{
  "num_hidden_layers": 11,
  "hidden_size": 96,
  "n_experts": 48,
  "experts_per_token": 3,
  "d_expert": 64,
  "d_shared_expert": 0,
  "hidden_act": "swiglu",
  "moe_layers": [0, 1, 2, 3, 4, 5, 6, 7, 8, 9, 10],
  "router_score": "softmax",
  "normalize_top_k": false,
  "routed_scale": 4.0,
  "balance_loss": 0.000583,
  "balance_bias": true,
  "router_z_loss": 0.001,
  "router_bias": true,
  "init_std_router": 0.0128,
  "lr_router": 0.00246,
  "vocab_size": 16384,
  "norm": "rmsnorm",
  "norm_eps": 1e-06,
  "tie_word_embeddings": false,
  "optimizer": "soap_variant",
  "learning_rate": 0.00681,
  "beta1": 0.95,
  "beta2": 0.95,
  "batch_tokens": 65536,
  "max_seq_len": 512,
  "train_tokens": 465600000,
  "max_steps": 7105,
  "dataset": "wikipedia_en"
}
Below are experts of layer 6 (counted from 0) of a mixture-of-experts language model. Rows are named router (the router's row for the expert) and show model dimensions 0-95. Each number is 128 + 24 x the weight over its row's rms, rounded and kept within 0 to 255. Numbers have three digits each.
After each expert's rows: "comes after" lists some tokens at least twice as common just before its tokens as in all text. This comes from a sample of Wikipedia text that the model never trained on. Tokens count by the router's weight.

# expert 22
router:148175178104091125120120136141137121150086129095145142127136163100115131087122085151134137141143166130104154121170119107123147125106124137127125109142118126108151107148090122133130074145127134142107142152078135101167092104082119112111140152147144146113114095142155111104107148061163089121
comes after: " of", " in", " to", " with", " on", " for"

# expert 19
router:157145175135134160096124174106129124121122129099140180130130154129111146128133127140163115120143136130126150114107133091163145158133145107155165051132152138142142152127113177150143122148112142143165156155108113086139113176126113118124129144150135114117112116119148114093128143066188096130
comes after: "|", " |", " Total", " medal", " United", " Registered"

# expert 25
router:123132140129154148097139091086120108118104101136157134112188129090149184114146111178122166119120137116098148102125109113123119136096078182153136112144095139118137147137089123149127113125117166141127137136074144126166098131147118124104161138161146123116143121154114097095146101126175099121
comes after: " ", " 0", " 1", " 2", " —", " 3"

# expert 44
router:146151146126155140128107113076115115120076116143125139103202138131132151128147117173125142122151130115125178097157104127126124135104107125138173105144083137119118136110107123137131122108112189144106090140100182120144089139135125112095151134142159121084139098138106109105146113105168106158
comes after: " ", " 0", ")", " 1", " 2", "\""

# expert 27
router:116187163112148185129119130097112107120116133112169166124122139128141146120138129129141150079139162158133145107164108087160159123117145124162142115149119116132165120091114141128131075122119132147124151153081141107169124145127125084097141133157176128125093122139156118101118146134141068150
comes after: " the", " The", " a", "The", "'s", " National"

# expert 30
router:152176148087137138125087167135144094138117128096170165070131151128124138095148130146124130121127157106131163123156117125135148128109119131126127143153104129101177146129081132128135105118119165151117129178092116111139113117129152118131097156138149120134096090168131107092135145056119086116
comes after: " of", " the", " and", " in", " as", " for"

# expert 40
router:174125135151135172099142146095115106137107127128182134125185141150134148111145099170133151125141147150122126058132140107139144107126149119119142068149102128124123155142119141148122119109087139183156128150101164110119127159145155116125133136151154126093142130134149106105148137061125095124
comes after: " |", ";", " %", " 0", " 3;", " 1;"

# expert 37
router:149175186119151133119084146096161097117076136122118138112146172116141118117131111146109149130151124117122162077133126114139121119095134111170163081136117145130124135134110124100157138140079131158147113133132167110155068133136127133104104155139158116112099124128136140076159116095133132168
comes after: "\n", " ", "-", ")", " 1", " Win"

# expert 3
router:152167170134141173080125122166134123109120099098138166117151135117143147115140129117133139084150173119117145130142124114141171146104136111153123115145128139084144176162101151129127095132098164145136140167097140103106097148117154084126141159135167107100125095182146124108140136106163101127
comes after: " the", " of", " in", " United", " New", " South"

# expert 10
router:137153116104126153131144176119138100156128111083135149109166156127128111117154106128129165121156137117121133115174117073114097110137137137138147074147127094151135136161135148124193113129123119162122121160132170129131105133123121138110088127190143127103118121149149096083157125100171085134
comes after: "\n", "-", " |", "|", "==", ":"

# expert 34
router:139143141125096188117138144147143122158108065076174164078121149094120175084140092139150124108141179126111191115132122113141146148085132148132173094156098134117125153133107133131116104140108135173117133142108128102146126133133131126134138131149126104102114109132144141115120144109132108155
comes after: " the", " a", " and", " of", " with", " one"

# expert 15
router:123127138142124121106106133134160109127102130120136159095174168137129126109127094137144165130142133140130103033154139090145132110108115127120149092124122108137124150131142149138131088120080126131131133114093155129170091142150132111104128128134128115060119120148165137070186119126138105149
comes after: "\n", " ", " 1", " 2", " Votes", " 3"

# expert 20
router:127163177155107138138101130147179094157138090099163179107124139173116151091137103137118147117170145136119160117149143100137129159112127158142140148147132134106157125139114153128121096126120120156133129158083155120139124130107120076101141153156164109120109099139153112082116142123165075123
comes after: " of", " the", " in", " for", " his", " on"

# expert 6
router:137163145119139133126142155121158086155162125109139137059140175117151160145152092141109125114127148129103141115141084108142147131122118110127160082136129114102122133129123145123168098121142156170143123125098133075154119136132140088107127153103207085099159122122141150089132138109134133124
comes after: "\n", "==", " ==", "===", " ===", "s=="

# expert 0
router:120128133116138151135149184093141132157099108116157161148180161083125144100161143145127141112173138101132143131120119081154125108085125095160132086152129083132164145164121151134155128139106110156159124139139132120157049141138136134108095140153134122136113129133126134123140144114151078117
comes after: "-", "\n", " •", "|", " Coordinates:", ":"